{"num_hidden_layers": 13, "hidden_size": 256, "n_experts": 32, "experts_per_token": 2, "d_expert": 128, "d_shared_expert": 0, "hidden_act": "swiglu", "moe_layers": [0, 1, 2, 3, 4, 5, 6, 7, 8, 9, 10, 11, 12], "router_score": "softmax", "normalize_top_k": false, "routed_scale": 4.0, "balance_loss": 0.000743, "balance_bias": true, "router_bias": true, "init_std_router": 0.0167, "lr_router": 0.000811, "num_attention_heads": 4, "num_key_value_heads": 4, "head_dim": 64, "vocab_size": 17749, "norm": "rmsnorm", "norm_place": "pre", "norm_eps": 1e-06, "positions": "rope", "rope_theta": 10000.0, "rope_fraction": 1.0, "qk_norm": true, "attn_scale": 0.125, "tie_word_embeddings": false, "parallel_block": false, "init": "normal", "init_std_qkv": 0.0428, "init_std_o": 0.0084, "init_std_up": 0.0428, "init_std_down": 0.00594, "optimizer": "adam_variant", "learning_rate": 0.00161, "beta1": 0.9, "beta2": 0.98, "weight_decay": 0.19, "lr_head": 0.00759, "warmup_steps": 290, "schedule": "wsd", "decay_fraction": 0.74, "decay_shape": "linear", "final_lr_fraction": 0.1, "batch_tokens": 65536, "max_seq_len": 256, "doc_mask": true, "train_tokens": 300300000, "max_steps": 4583, "dataset": "wikipedia_en"}
Below are experts of layer 7 (counted from 0) of a mixture-of-experts language model. Rows are named router (the router's row for the expert), gate (a neuron's input weights, with its number), up (a neuron's input weights, with its number), down (a neuron's output weights, with its number) and show model dimensions 192-255. Each number is 200 + 20 x the weight over its row's rms, rounded and kept within 0 to 999.
Before each expert's rows: a language model's description of what the expert responds to. This comes from a sample of Wikipedia text that the model never trained on.

# expert 1
What it handles: Sports team vocabulary. Sports nouns and abbreviations in match reports and squad tables, such as League, Series, Cup, FC, MF, FW, USA.
router,201,180,179,209,209,217,157,173,163,172,203,194,216,186,190,219,189,219,197,185,220,181,219,197,221,182,198,227,208,210,218,205,204,182,203,179,207,196,223,190,192,177,177,195,206,173,223,227,173,210,195,183,168,240,218,218,220,259,168,154,201,179,176,203
gate0,184,181,181,186,207,222,162,193,224,209,191,171,195,196,227,198,213,198,177,196,223,159,215,203,208,205,159,233,217,169,196,187,197,235,203,188,201,179,156,218,211,225,237,190,210,216,215,243,206,205,196,204,181,185,171,227,220,213,216,192,180,238,228,192
up0,199,192,173,204,206,177,177,165,206,194,176,176,201,224,222,180,219,216,190,138,210,228,213,183,208,176,174,186,228,191,223,192,134,194,176,201,205,224,176,209,201,194,218,187,204,209,173,166,206,185,188,180,207,173,226,206,166,182,216,204,209,194,206,176
down0,212,185,217,214,182,218,197,199,198,174,219,183,190,197,226,190,178,216,240,192,190,193,195,192,226,209,194,186,162,187,177,170,206,199,184,236,201,215,206,214,192,159,215,165,163,220,179,221,178,184,184,239,175,167,205,219,221,195,203,195,199,198,188,213
gate1,192,211,180,189,229,230,179,193,248,216,160,172,196,219,190,205,185,191,224,193,172,209,216,206,215,209,211,186,199,180,215,218,182,201,220,175,163,204,139,174,214,223,224,194,250,215,194,164,219,175,215,204,209,166,202,164,206,187,210,202,243,248,181,179
up1,220,228,220,210,197,176,197,190,203,203,206,207,198,179,186,199,226,200,212,198,183,180,187,239,227,233,240,202,195,208,181,206,142,223,187,193,207,207,207,187,192,200,180,203,210,222,219,222,207,234,218,203,212,232,172,199,211,154,217,196,164,191,196,199
down1,177,185,186,192,186,213,180,240,147,201,192,189,229,173,204,200,170,209,199,199,176,200,231,226,194,201,219,218,190,212,196,211,216,198,199,199,215,220,221,175,212,209,191,250,194,162,202,215,228,187,213,224,177,218,188,173,213,184,223,198,211,195,191,197
gate2,214,187,182,206,184,192,208,222,223,193,226,221,208,230,191,225,235,166,196,196,197,176,244,230,202,198,196,205,225,217,178,211,222,143,221,219,200,198,218,207,232,192,163,202,190,182,190,199,183,206,221,202,205,239,188,213,197,166,177,194,239,177,194,180
up2,177,183,180,200,191,211,238,227,229,179,238,240,213,206,176,194,203,180,174,167,199,153,227,212,178,182,213,199,217,194,203,206,230,160,220,186,195,214,215,219,224,183,201,196,227,184,188,221,181,222,204,207,216,232,171,232,203,204,195,204,205,218,209,227
down2,186,221,176,213,181,225,205,237,227,222,218,247,186,197,192,194,169,202,208,172,184,173,194,194,196,208,210,229,186,194,205,217,176,179,218,175,189,176,190,213,225,180,183,197,180,215,203,230,185,182,212,186,193,158,226,187,231,207,200,231,185,190,205,205
gate3,165,218,189,217,230,205,215,206,210,184,205,191,226,178,175,204,208,223,194,210,143,198,195,211,190,211,205,203,219,224,174,218,228,197,214,204,230,209,208,186,200,172,180,186,219,191,213,196,200,193,211,185,187,218,158,201,208,190,215,224,213,179,207,211
up3,214,162,224,195,226,224,199,202,243,229,207,217,199,190,237,181,171,203,239,185,213,225,174,203,217,212,210,189,188,209,211,174,179,222,208,205,201,200,194,202,172,201,210,220,222,238,213,211,202,165,211,161,195,194,190,168,193,182,191,196,148,196,243,183
down3,234,190,186,199,195,160,193,229,189,225,175,184,193,251,209,217,199,203,200,191,177,198,208,194,187,204,198,146,190,189,193,211,222,211,202,187,189,193,181,206,181,200,214,178,227,183,210,227,225,213,213,206,239,174,191,158,221,198,195,171,231,192,226,157
gate4,160,239,198,195,206,209,216,243,193,183,159,206,181,219,205,213,204,214,160,210,158,215,187,211,211,209,222,199,164,196,215,196,195,183,204,200,205,211,188,191,181,180,181,206,222,218,210,195,185,210,225,208,180,186,222,197,215,227,181,201,206,216,203,192
up4,229,207,219,212,202,226,200,189,208,175,206,198,190,171,179,217,210,215,205,197,167,201,157,209,190,218,177,198,213,203,168,226,202,192,171,185,231,216,198,191,215,191,201,238,227,168,185,178,191,194,196,185,190,199,187,200,197,175,217,221,195,157,208,217
down4,202,201,185,225,219,177,209,209,212,183,214,180,189,189,152,217,205,194,198,201,203,210,223,209,240,185,180,240,221,201,220,212,186,182,242,196,187,226,227,197,186,219,195,181,187,188,176,201,174,192,208,170,191,225,205,200,192,205,186,194,213,167,234,219
gate5,200,233,182,182,197,202,218,217,179,197,221,228,207,198,178,212,196,213,204,229,168,176,188,203,197,186,189,186,225,213,183,208,208,187,218,186,191,185,228,216,198,193,197,196,202,220,207,203,169,194,146,192,180,185,198,147,175,204,193,194,174,203,194,180
up5,223,147,195,158,200,194,246,205,190,224,217,191,190,203,209,234,193,209,208,228,178,202,184,207,199,191,195,194,230,216,180,181,193,167,228,165,208,176,216,173,215,201,209,221,195,214,211,225,178,188,194,207,182,186,203,184,218,248,174,189,202,215,206,182
down5,198,237,224,163,200,173,176,222,205,190,213,147,226,203,187,189,181,183,224,192,198,197,196,188,194,231,195,159,202,203,203,193,243,201,199,211,206,201,226,194,182,226,202,198,168,210,194,209,215,218,185,205,193,196,204,152,207,185,204,250,207,201,217,187
gate6,168,212,217,182,194,193,209,228,196,219,229,171,195,183,168,237,175,203,210,193,157,242,215,201,151,194,167,180,212,205,209,210,182,233,187,207,222,231,199,222,222,207,170,190,226,202,196,194,194,200,186,175,188,204,224,183,209,200,210,160,181,206,189,186
up6,214,214,190,178,213,167,187,231,215,192,217,224,183,214,207,217,171,220,204,204,199,171,199,165,215,216,206,229,196,200,180,209,219,210,215,198,222,196,154,193,195,200,193,205,185,199,195,203,185,182,165,182,217,181,211,208,195,202,204,254,201,196,190,194
down6,203,150,191,234,230,198,234,209,175,182,207,231,177,182,214,206,204,228,236,201,219,163,180,207,225,195,162,237,231,183,196,189,194,198,218,222,180,191,238,195,190,194,227,215,180,206,217,180,203,176,204,200,193,204,200,216,182,209,170,222,208,204,211,206
gate7,196,220,191,173,207,183,207,203,213,172,206,194,184,225,209,195,195,239,192,211,174,185,201,212,205,223,162,199,203,247,191,212,188,200,205,157,193,190,164,207,227,229,233,199,207,224,188,172,206,200,203,180,192,222,168,163,180,181,199,160,196,197,183,172
up7,222,157,208,217,205,217,194,156,228,174,203,180,225,203,221,208,230,204,208,139,171,202,230,225,190,215,228,216,199,222,236,203,196,215,208,181,245,211,258,204,192,198,222,199,173,182,215,208,205,177,207,208,210,174,169,234,185,171,220,164,212,187,192,189
down7,201,205,175,197,242,243,228,247,200,211,185,204,222,209,202,218,207,216,178,180,199,209,194,213,178,184,216,180,183,189,159,169,205,182,182,193,212,179,199,210,217,194,176,198,196,189,191,207,185,217,177,173,213,210,217,172,208,178,174,206,211,186,213,235
gate8,228,193,195,197,215,158,214,212,196,191,230,192,182,200,253,223,203,218,214,162,187,188,194,190,183,187,212,209,193,205,178,189,200,232,222,193,231,209,211,171,192,212,207,172,193,193,176,212,210,242,208,157,198,217,222,196,204,182,192,214,204,218,172,190
up8,200,199,177,197,177,207,220,208,200,205,202,178,197,232,220,227,197,203,192,201,194,191,222,210,197,244,170,181,204,168,224,212,187,194,194,174,220,195,187,217,193,185,178,215,215,193,223,233,192,201,215,169,191,190,200,199,220,184,201,202,206,195,213,197
down8,218,188,190,214,206,210,233,203,200,240,183,185,177,202,172,219,197,177,230,183,180,186,217,192,222,192,234,186,255,220,213,153,213,191,221,172,186,195,225,224,181,197,185,165,199,184,176,204,161,225,192,211,188,202,216,188,168,178,213,176,155,214,156,182
gate9,179,182,219,227,195,216,169,227,189,224,175,191,192,192,218,202,198,188,186,172,160,212,205,206,192,203,205,192,169,205,212,184,210,167,238,199,193,206,202,224,162,204,183,210,200,197,196,200,215,234,218,208,204,172,194,211,206,186,199,192,224,200,212,145
up9,200,179,225,178,201,216,178,182,204,210,150,185,206,199,222,188,214,155,156,216,201,179,197,202,164,166,211,216,219,180,218,192,192,197,209,238,214,189,214,207,196,199,204,195,239,197,229,183,185,196,255,183,186,163,227,189,158,205,190,204,217,189,185,184
down9,228,198,186,190,178,147,163,218,173,191,191,194,226,213,172,189,153,211,229,198,214,191,189,202,213,196,218,223,235,170,207,174,165,220,207,224,205,209,223,221,181,198,213,167,148,195,195,212,239,209,209,184,209,210,188,197,212,185,176,193,217,171,213,196
gate10,220,230,254,172,219,198,203,236,213,200,179,186,224,216,225,219,192,213,217,196,201,224,194,190,208,175,222,225,220,221,180,196,174,184,229,221,209,208,175,193,213,217,192,170,229,174,208,180,210,249,187,195,201,182,201,200,214,216,228,233,209,183,165,189
up10,224,170,166,197,221,183,221,188,214,210,205,199,184,178,175,171,213,213,227,197,188,188,177,189,187,229,182,186,217,216,176,199,225,244,187,189,206,168,217,210,183,208,188,170,188,182,229,220,187,166,209,239,164,204,212,186,216,197,212,196,183,223,226,192
down10,190,183,160,190,201,163,189,189,220,196,209,212,200,172,170,154,195,211,223,189,182,225,196,177,188,205,227,183,206,134,227,209,195,215,194,234,216,199,199,219,169,228,207,200,157,171,209,199,195,144,237,180,199,198,186,206,181,185,221,183,198,215,181,193

# expert 21
What it handles: First-name starts. Capitalized first names or their opening pieces for people in credits and lists, such as Man-abu, Cas-par, Arm-ando, David, Tim.
router,209,217,230,214,222,259,169,178,225,195,218,207,226,201,211,192,191,209,174,213,184,187,181,162,181,218,203,179,226,188,185,227,211,216,200,184,174,175,214,217,178,228,177,188,162,191,194,220,192,218,169,231,211,199,218,218,193,205,185,185,210,192,227,215
gate0,183,220,195,205,239,209,188,199,206,198,204,187,196,206,217,206,179,198,191,207,181,197,216,206,192,224,177,166,217,204,213,217,189,183,230,198,192,211,221,191,217,167,205,175,184,231,183,173,200,172,224,174,197,190,240,199,208,229,211,182,210,194,211,174
up0,176,227,179,193,211,199,203,165,202,237,198,238,221,192,191,206,248,200,216,207,189,191,176,199,214,206,163,180,202,163,222,214,199,213,204,209,207,205,171,189,214,181,196,180,194,225,214,197,192,193,194,202,180,186,211,193,226,232,217,217,168,203,169,198
down0,196,233,218,217,230,219,211,183,210,205,189,216,225,188,202,193,222,201,214,219,223,195,190,193,211,223,204,166,169,206,205,225,193,190,211,163,218,224,218,182,188,213,222,193,108,251,198,172,177,206,180,202,177,177,167,213,170,194,194,234,201,233,193,224
gate1,214,197,217,184,185,206,172,190,214,205,199,172,196,216,224,179,200,206,210,157,187,206,196,215,213,194,203,211,228,227,181,196,198,201,232,226,229,167,214,180,224,178,173,184,204,255,217,205,183,211,199,213,180,184,166,197,202,192,202,223,225,211,182,200
up1,209,229,193,216,216,192,229,228,204,188,227,194,189,206,187,217,216,194,201,186,232,236,205,171,152,212,206,226,214,195,220,205,199,161,167,229,216,217,177,189,206,226,218,197,212,190,186,165,222,227,178,184,204,181,209,188,190,178,200,188,187,186,222,188
down1,204,206,206,186,184,219,200,205,184,214,212,183,212,213,231,221,205,190,184,179,190,193,196,187,193,212,173,211,197,197,199,192,187,224,201,166,183,191,174,215,211,209,217,195,246,171,229,203,210,213,176,173,212,163,216,186,216,200,161,186,197,184,214,174
gate2,208,175,207,199,184,227,205,210,229,223,228,171,193,202,223,259,189,192,197,200,179,221,181,180,197,235,199,199,155,187,211,223,209,203,203,163,199,201,205,179,217,221,197,209,197,198,267,178,150,189,204,192,195,245,219,217,195,194,193,171,182,212,220,189
up2,183,221,197,197,192,209,222,213,179,214,171,224,225,194,201,142,215,213,205,218,213,188,194,222,194,181,185,207,227,199,195,190,215,200,195,211,220,174,219,210,185,174,225,210,210,204,203,167,226,217,199,192,188,184,189,177,239,206,204,231,200,145,170,201
down2,230,190,186,226,188,165,164,182,221,197,229,190,208,182,174,185,198,210,192,182,190,220,223,209,189,184,195,201,177,208,212,179,201,175,215,188,215,187,225,190,180,222,201,208,248,167,204,242,227,239,214,204,209,194,199,196,209,228,211,246,189,186,223,195
gate3,150,216,206,154,172,226,176,181,202,210,229,215,209,194,199,170,185,173,179,183,186,175,200,201,181,178,192,229,206,212,215,212,175,250,163,208,160,199,174,189,222,187,205,226,187,204,200,233,193,171,210,210,194,184,210,171,191,204,201,202,206,201,178,169
up3,137,187,199,220,214,187,219,211,233,193,208,197,208,164,203,206,207,220,196,240,180,218,209,207,223,246,172,157,207,202,229,202,217,185,236,208,187,243,163,200,230,190,185,210,189,204,227,191,201,206,220,190,206,241,233,213,198,221,216,207,180,234,185,241
down3,195,178,191,207,181,193,186,211,164,194,207,213,187,211,191,202,254,209,174,228,193,215,190,197,198,195,176,158,188,205,204,236,230,211,175,193,188,191,193,191,154,212,160,187,143,194,229,208,195,213,187,229,215,190,187,242,198,215,243,201,199,206,192,245
gate4,219,184,200,211,242,195,208,230,164,197,185,203,187,200,226,210,210,196,186,171,207,204,201,206,179,216,201,233,180,173,223,161,165,165,211,154,205,181,207,211,189,241,168,247,205,223,206,164,162,170,172,214,202,177,203,223,172,191,194,201,198,205,209,193
up4,219,160,182,223,211,182,198,208,193,174,210,203,190,234,158,217,188,161,211,204,211,223,238,169,189,167,212,204,198,227,164,226,188,178,206,193,202,201,191,180,199,212,191,249,218,191,232,174,238,249,229,210,203,222,161,205,189,190,235,181,216,180,210,190
down4,217,201,203,206,205,234,249,205,169,217,170,183,178,185,189,202,181,197,210,187,194,181,182,201,184,208,238,166,200,232,233,219,202,198,203,203,177,222,234,185,199,179,187,201,175,216,199,202,213,212,210,175,231,211,245,194,215,236,223,180,217,208,187,200
gate5,166,183,180,234,228,219,177,244,189,154,222,169,211,236,194,171,180,214,161,185,178,163,211,193,164,177,228,202,209,188,213,197,206,199,228,216,210,137,242,224,212,203,216,192,204,179,214,229,194,217,224,192,219,211,227,192,204,215,166,195,206,214,207,220
up5,194,198,218,197,224,205,225,216,226,184,193,222,215,173,197,219,203,194,188,234,209,216,187,199,196,208,190,202,193,190,230,206,177,225,216,184,169,230,190,188,195,217,201,173,183,212,169,177,203,206,181,187,226,181,221,162,152,199,230,218,219,172,207,183
down5,216,192,191,193,181,210,175,194,185,178,160,193,178,191,171,218,222,189,184,201,188,205,178,198,213,183,170,206,202,216,225,165,220,209,199,178,215,225,214,201,191,184,198,207,159,212,246,192,210,168,184,210,224,210,174,207,195,203,233,205,210,191,204,198
gate6,211,206,213,223,178,202,169,193,218,185,207,206,206,181,165,192,217,187,188,195,184,214,205,180,237,168,192,206,199,226,183,174,180,205,211,218,191,231,210,208,200,162,190,169,199,182,221,197,190,194,194,205,197,231,228,195,186,212,195,178,202,168,189,165
up6,226,215,206,184,167,203,177,234,231,210,231,204,183,200,206,229,206,209,202,253,192,197,205,197,200,208,172,206,178,175,229,182,212,193,207,178,196,228,183,196,176,202,182,188,226,218,224,193,214,214,204,231,201,236,171,244,218,218,208,194,208,165,198,202
down6,191,234,196,209,169,201,193,197,209,194,201,143,156,179,197,199,199,190,199,178,184,203,187,182,196,200,176,202,152,163,180,203,222,164,164,188,151,218,183,176,179,212,185,209,147,209,205,148,187,245,185,200,227,227,238,227,186,196,185,177,194,197,221,193
gate7,175,236,202,200,166,181,182,222,186,224,218,177,197,234,163,185,206,187,189,212,197,179,205,240,157,200,192,220,208,228,215,171,189,200,202,223,204,164,224,194,203,211,183,205,202,184,191,196,214,225,229,196,203,183,227,186,197,182,232,217,219,169,200,222
up7,198,175,183,178,206,182,201,211,234,176,207,170,227,188,205,215,212,193,221,167,202,222,202,225,223,186,204,226,192,212,222,191,255,210,138,201,199,187,191,200,190,205,189,212,200,213,165,170,191,212,182,212,205,147,202,209,200,217,193,193,212,199,207,204
down7,225,196,195,199,209,194,215,199,192,197,178,202,238,209,224,209,226,177,169,189,207,207,207,200,216,228,187,218,189,217,210,203,189,173,177,201,212,226,195,211,198,191,161,250,157,181,194,218,238,201,221,191,221,185,189,191,208,216,174,176,236,201,191,219
gate8,200,211,219,166,176,221,183,214,187,182,166,204,220,225,229,176,188,192,212,186,208,169,220,183,180,190,213,192,216,223,174,188,194,189,195,250,208,180,216,185,207,190,195,174,193,195,208,243,192,225,194,189,202,168,204,173,181,187,222,189,195,192,195,186
up8,215,184,227,195,177,220,203,227,201,201,199,252,209,205,187,183,176,167,208,209,178,184,167,184,239,165,229,223,198,209,190,208,163,209,208,175,208,204,179,190,166,173,176,214,175,190,183,205,201,211,181,229,208,193,227,179,189,187,208,218,179,214,212,165
down8,168,183,224,206,233,191,202,199,237,194,161,200,172,200,193,183,216,198,174,185,200,194,204,190,195,216,200,195,251,209,186,194,173,176,182,198,205,216,222,180,202,195,269,187,169,218,240,179,214,191,205,211,185,183,233,163,203,190,213,177,192,216,194,194
gate9,195,217,222,196,217,203,222,222,180,195,199,193,204,197,204,211,195,204,205,222,174,211,186,230,222,205,225,164,195,211,221,234,213,192,201,227,170,189,196,202,201,197,223,218,213,180,181,168,202,160,205,179,222,199,234,216,200,142,179,219,196,213,210,232
up9,178,182,180,185,205,171,181,219,216,215,169,193,198,187,178,191,165,210,222,197,203,202,184,189,172,221,232,223,170,197,217,188,195,204,219,167,197,203,183,190,192,163,164,165,207,185,174,200,197,188,198,214,206,167,189,166,163,233,179,182,231,206,179,238
down9,158,207,201,216,221,185,167,199,202,199,176,257,187,192,212,212,207,200,183,204,205,206,228,176,189,198,188,219,226,226,174,205,208,190,196,169,187,196,191,223,174,206,183,221,209,184,168,175,203,203,183,212,198,175,195,201,188,213,174,202,199,190,198,234
gate10,193,185,176,180,209,203,161,225,262,197,184,176,195,206,213,177,242,168,180,194,226,176,210,192,182,213,193,165,192,186,207,231,232,199,198,225,208,172,208,196,226,215,204,196,201,224,212,197,211,188,179,203,197,187,211,189,171,224,219,212,238,190,194,228
up10,217,215,217,204,232,180,175,203,193,226,184,220,183,174,189,242,194,223,227,154,177,168,251,213,237,208,181,212,224,165,204,195,224,203,197,185,218,193,212,218,230,187,195,263,204,201,205,186,198,223,184,190,181,201,216,223,213,235,219,228,184,198,213,196
down10,201,228,262,174,191,189,222,187,193,173,190,193,215,206,225,238,180,220,234,201,209,222,225,203,219,229,170,243,190,213,224,219,197,164,202,199,182,228,202,182,176,225,219,208,182,215,197,243,190,205,188,178,171,193,224,177,211,224,217,206,188,203,162,212

# expert 24
What it handles: Motorsport and sports terms. Sports and racing vocabulary and table pipes in results tables, such as engine, hp, court, GT, medalist, St-roke.
router,183,176,165,192,211,193,183,236,217,210,183,193,222,202,212,202,196,188,219,195,229,239,172,170,202,209,214,205,200,184,181,196,197,181,181,169,206,205,219,155,215,174,190,196,222,215,217,199,202,178,199,190,204,205,229,199,162,224,216,197,215,186,197,197
gate0,203,203,198,211,198,216,190,164,247,218,199,189,205,228,196,191,228,197,203,224,169,215,203,179,209,211,205,199,205,199,212,226,194,199,206,221,212,199,183,199,190,212,197,197,218,176,213,180,220,177,206,208,175,230,211,209,193,169,218,180,190,223,206,183
up0,222,186,172,202,223,216,200,239,209,223,214,194,201,184,207,223,177,203,183,172,181,210,206,153,198,179,205,163,191,178,191,216,191,207,225,237,179,211,198,200,212,191,228,226,191,188,182,198,194,191,222,178,183,206,167,186,174,195,232,185,205,196,231,170
down0,160,195,215,195,187,191,190,226,168,220,200,201,199,200,217,201,186,238,195,194,255,225,203,197,203,212,203,179,184,162,201,194,230,158,192,179,205,209,216,216,198,201,204,184,208,198,195,198,229,219,198,176,218,229,216,195,189,139,176,226,178,201,213,171
gate1,182,222,172,172,202,192,215,213,186,206,180,207,200,192,198,206,230,208,221,181,196,168,203,182,247,206,229,224,192,199,218,218,202,213,242,189,249,209,191,222,187,227,216,181,198,203,195,205,246,157,194,197,186,217,179,156,212,232,175,223,192,196,206,165
up1,238,186,211,195,182,186,215,197,235,183,214,221,205,201,200,201,213,256,196,226,176,163,188,210,201,201,211,214,185,176,245,181,259,192,203,207,205,173,189,183,220,196,187,223,205,203,183,207,188,208,189,193,195,208,182,178,210,220,176,214,188,185,196,226
down1,202,215,180,231,206,195,207,171,199,216,205,190,189,212,212,195,197,175,206,245,264,198,221,169,195,200,192,220,210,167,209,222,184,185,194,192,188,187,227,167,194,159,223,210,187,200,214,202,178,188,201,206,197,207,179,227,215,171,222,188,180,198,228,174
gate2,167,198,195,195,234,213,168,175,180,220,193,238,215,205,211,186,213,211,213,200,227,211,185,225,189,212,221,223,176,207,204,234,210,198,196,194,214,174,209,202,208,229,188,187,204,158,213,260,208,193,198,198,212,181,195,204,226,213,209,237,203,165,190,192
up2,182,231,215,165,206,179,182,209,183,199,173,193,183,191,210,168,203,222,162,204,211,221,190,193,180,164,224,195,204,237,212,206,188,176,192,202,227,252,201,192,180,220,203,226,170,149,196,223,219,217,206,170,213,181,226,198,227,209,190,212,181,169,209,181
down2,221,205,190,189,195,178,227,228,182,225,240,198,203,192,215,228,189,204,178,197,216,222,219,221,187,200,204,191,204,174,203,225,225,196,227,190,181,209,213,225,213,247,182,215,166,208,194,201,197,226,192,191,240,200,179,194,227,204,195,225,152,224,220,193
gate3,165,223,193,199,180,206,203,221,217,218,191,203,209,213,178,164,211,183,240,226,202,177,198,208,212,237,200,211,220,220,179,228,181,234,206,214,211,228,203,176,197,174,196,198,255,205,220,203,211,204,196,190,192,214,226,203,199,181,178,196,211,204,225,197
up3,222,226,205,215,208,223,200,202,169,231,195,206,223,215,172,166,164,196,253,187,182,184,195,212,174,211,213,187,222,206,197,222,199,188,207,210,204,195,195,187,181,167,207,206,216,187,177,250,173,183,182,206,216,181,228,200,168,161,161,222,222,239,235,164
down3,187,217,186,190,182,215,227,219,176,195,205,198,185,197,231,179,179,205,196,184,175,165,185,230,213,215,188,183,195,209,204,197,209,170,190,206,183,192,169,209,210,207,217,190,174,223,188,177,169,196,220,192,212,212,217,173,217,193,195,167,218,188,161,213
gate4,164,230,216,214,229,210,212,227,185,172,208,157,211,153,237,173,193,208,182,176,230,212,198,201,210,214,222,184,178,185,191,183,219,217,204,205,191,207,189,208,202,177,194,200,198,178,181,229,198,224,228,191,181,170,175,191,186,210,228,227,224,163,172,164
up4,215,198,200,215,186,203,209,181,241,193,215,209,174,177,240,196,230,143,230,196,174,193,205,200,215,222,232,212,205,180,176,194,201,202,203,213,223,209,178,197,183,233,210,212,227,209,171,204,206,205,228,190,208,167,171,177,204,227,196,179,190,194,203,154
down4,184,166,227,212,192,217,196,171,231,196,217,213,175,205,192,214,228,196,230,193,204,171,213,215,227,204,221,271,217,215,211,235,196,229,199,190,182,199,198,212,203,182,231,215,203,211,206,200,200,174,218,177,211,191,175,199,209,199,170,209,198,207,176,208
gate5,186,193,180,163,216,202,180,221,223,239,222,181,198,221,183,199,209,202,193,201,197,178,181,200,248,191,228,174,199,245,205,188,221,166,199,206,225,187,220,202,200,193,225,206,229,165,214,222,195,222,214,202,200,173,200,194,197,216,163,191,218,218,170,193
up5,154,171,207,182,218,217,211,181,182,171,213,195,195,218,154,207,177,190,198,184,232,184,192,219,224,196,167,215,219,212,182,186,221,216,223,211,209,155,222,201,190,215,228,145,198,201,173,181,184,216,207,204,192,203,227,192,223,187,192,203,181,233,242,165
down5,178,202,243,191,204,216,182,238,206,203,212,197,194,192,171,200,221,165,189,194,246,222,172,206,232,196,180,191,198,204,206,167,234,190,205,203,168,193,207,187,222,189,188,194,192,194,204,207,207,216,207,186,217,225,230,206,222,210,199,197,160,244,227,207
gate6,225,195,180,236,181,164,204,212,191,195,210,214,200,176,204,182,209,203,186,205,179,203,198,170,200,208,212,207,179,208,197,173,193,201,199,211,201,165,213,182,184,234,195,177,198,182,214,188,188,190,172,182,194,226,197,163,207,202,231,221,215,194,170,199
up6,209,231,224,217,215,223,216,196,190,193,193,229,187,205,150,184,213,212,180,234,175,200,189,181,178,189,191,183,195,194,199,172,249,224,216,180,224,186,234,190,206,232,214,151,209,189,221,204,191,179,185,193,190,216,200,188,186,205,187,180,173,191,194,198
down6,211,214,208,189,176,185,220,206,186,205,221,232,231,159,177,229,182,175,188,175,204,209,217,222,189,177,180,170,188,224,213,176,223,197,189,167,191,196,176,225,193,195,201,225,213,203,232,203,168,199,191,222,224,208,223,229,189,190,188,181,179,167,167,173
gate7,187,204,219,175,217,218,196,223,200,200,192,207,211,197,184,204,253,217,198,247,212,241,176,197,152,188,152,186,209,198,170,195,209,185,174,150,189,241,211,197,171,208,199,221,194,195,208,230,192,224,223,212,196,225,214,214,211,231,188,214,209,197,211,234
up7,247,187,233,189,173,206,182,206,201,212,177,182,171,190,211,228,225,249,251,221,186,200,225,233,201,231,163,217,198,174,163,214,240,179,185,221,201,210,203,194,195,158,208,217,180,183,189,215,217,231,211,199,228,224,231,204,215,199,214,216,242,204,227,197
down7,182,212,192,187,169,258,167,201,204,215,205,172,195,199,200,218,215,214,238,241,211,187,232,198,180,207,218,216,218,196,174,174,197,229,180,207,186,196,186,157,213,199,223,222,236,214,214,232,206,209,201,170,178,238,195,190,168,218,197,217,221,219,188,232
gate8,156,192,178,185,160,179,160,217,203,196,224,189,200,210,247,263,227,224,212,214,226,182,187,199,191,196,185,176,182,215,175,185,208,177,236,182,201,178,233,219,211,202,207,236,214,204,180,171,197,176,158,176,181,199,202,199,188,202,175,203,185,215,199,183
up8,226,192,187,218,188,188,186,208,199,202,218,187,142,186,186,180,176,198,168,212,195,200,270,209,219,213,243,192,180,199,236,213,199,206,189,203,203,212,194,186,164,206,178,154,208,219,199,193,209,186,172,212,203,217,192,177,198,176,163,217,200,225,184,212
down8,234,220,214,225,231,223,209,206,224,209,221,185,208,208,150,207,192,218,216,209,202,207,219,169,186,255,211,242,223,194,208,187,197,208,199,209,233,218,210,162,207,161,192,206,157,186,198,193,216,241,197,189,212,208,192,158,203,207,234,179,203,195,206,220
gate9,216,223,185,194,200,209,194,211,189,209,192,204,180,195,225,209,171,185,203,205,202,209,184,166,203,206,220,188,199,209,173,195,189,180,219,212,202,208,213,192,197,223,199,211,235,187,214,206,224,232,207,191,188,212,207,193,198,194,196,176,179,211,180,245
up9,199,206,221,224,173,167,200,196,206,212,210,184,233,232,174,209,214,232,205,180,196,194,212,242,185,186,186,148,185,247,230,221,239,238,230,189,217,214,209,198,183,185,200,191,189,185,183,197,211,172,175,211,193,180,202,217,205,219,191,234,203,202,186,145
down9,224,193,201,190,185,217,183,244,213,213,210,206,204,195,222,209,209,216,186,205,208,194,188,214,193,229,178,199,188,206,209,197,204,192,180,186,193,253,194,160,223,209,186,200,212,225,218,211,242,208,204,231,208,251,190,239,216,231,213,199,222,210,187,186
gate10,208,210,165,191,218,211,187,177,204,213,248,204,192,177,236,231,190,175,202,205,247,211,203,180,177,195,198,200,191,186,208,188,157,180,211,176,181,185,203,176,240,185,204,231,192,201,253,230,196,219,157,192,201,156,200,197,208,181,219,199,236,214,162,192
up10,179,156,191,172,195,216,169,192,186,183,185,205,185,195,186,193,227,189,222,184,210,204,214,192,200,226,231,220,188,184,198,192,201,209,179,168,190,199,181,208,212,209,189,198,263,210,230,201,234,207,177,178,182,181,195,181,206,176,178,178,164,195,175,194
down10,181,207,210,170,196,237,196,183,208,228,218,188,230,210,180,172,170,169,223,196,182,192,210,217,186,198,191,220,190,223,213,204,185,211,189,202,191,213,179,185,218,168,187,156,201,196,215,220,174,181,189,173,208,185,174,180,192,187,209,199,221,162,194,207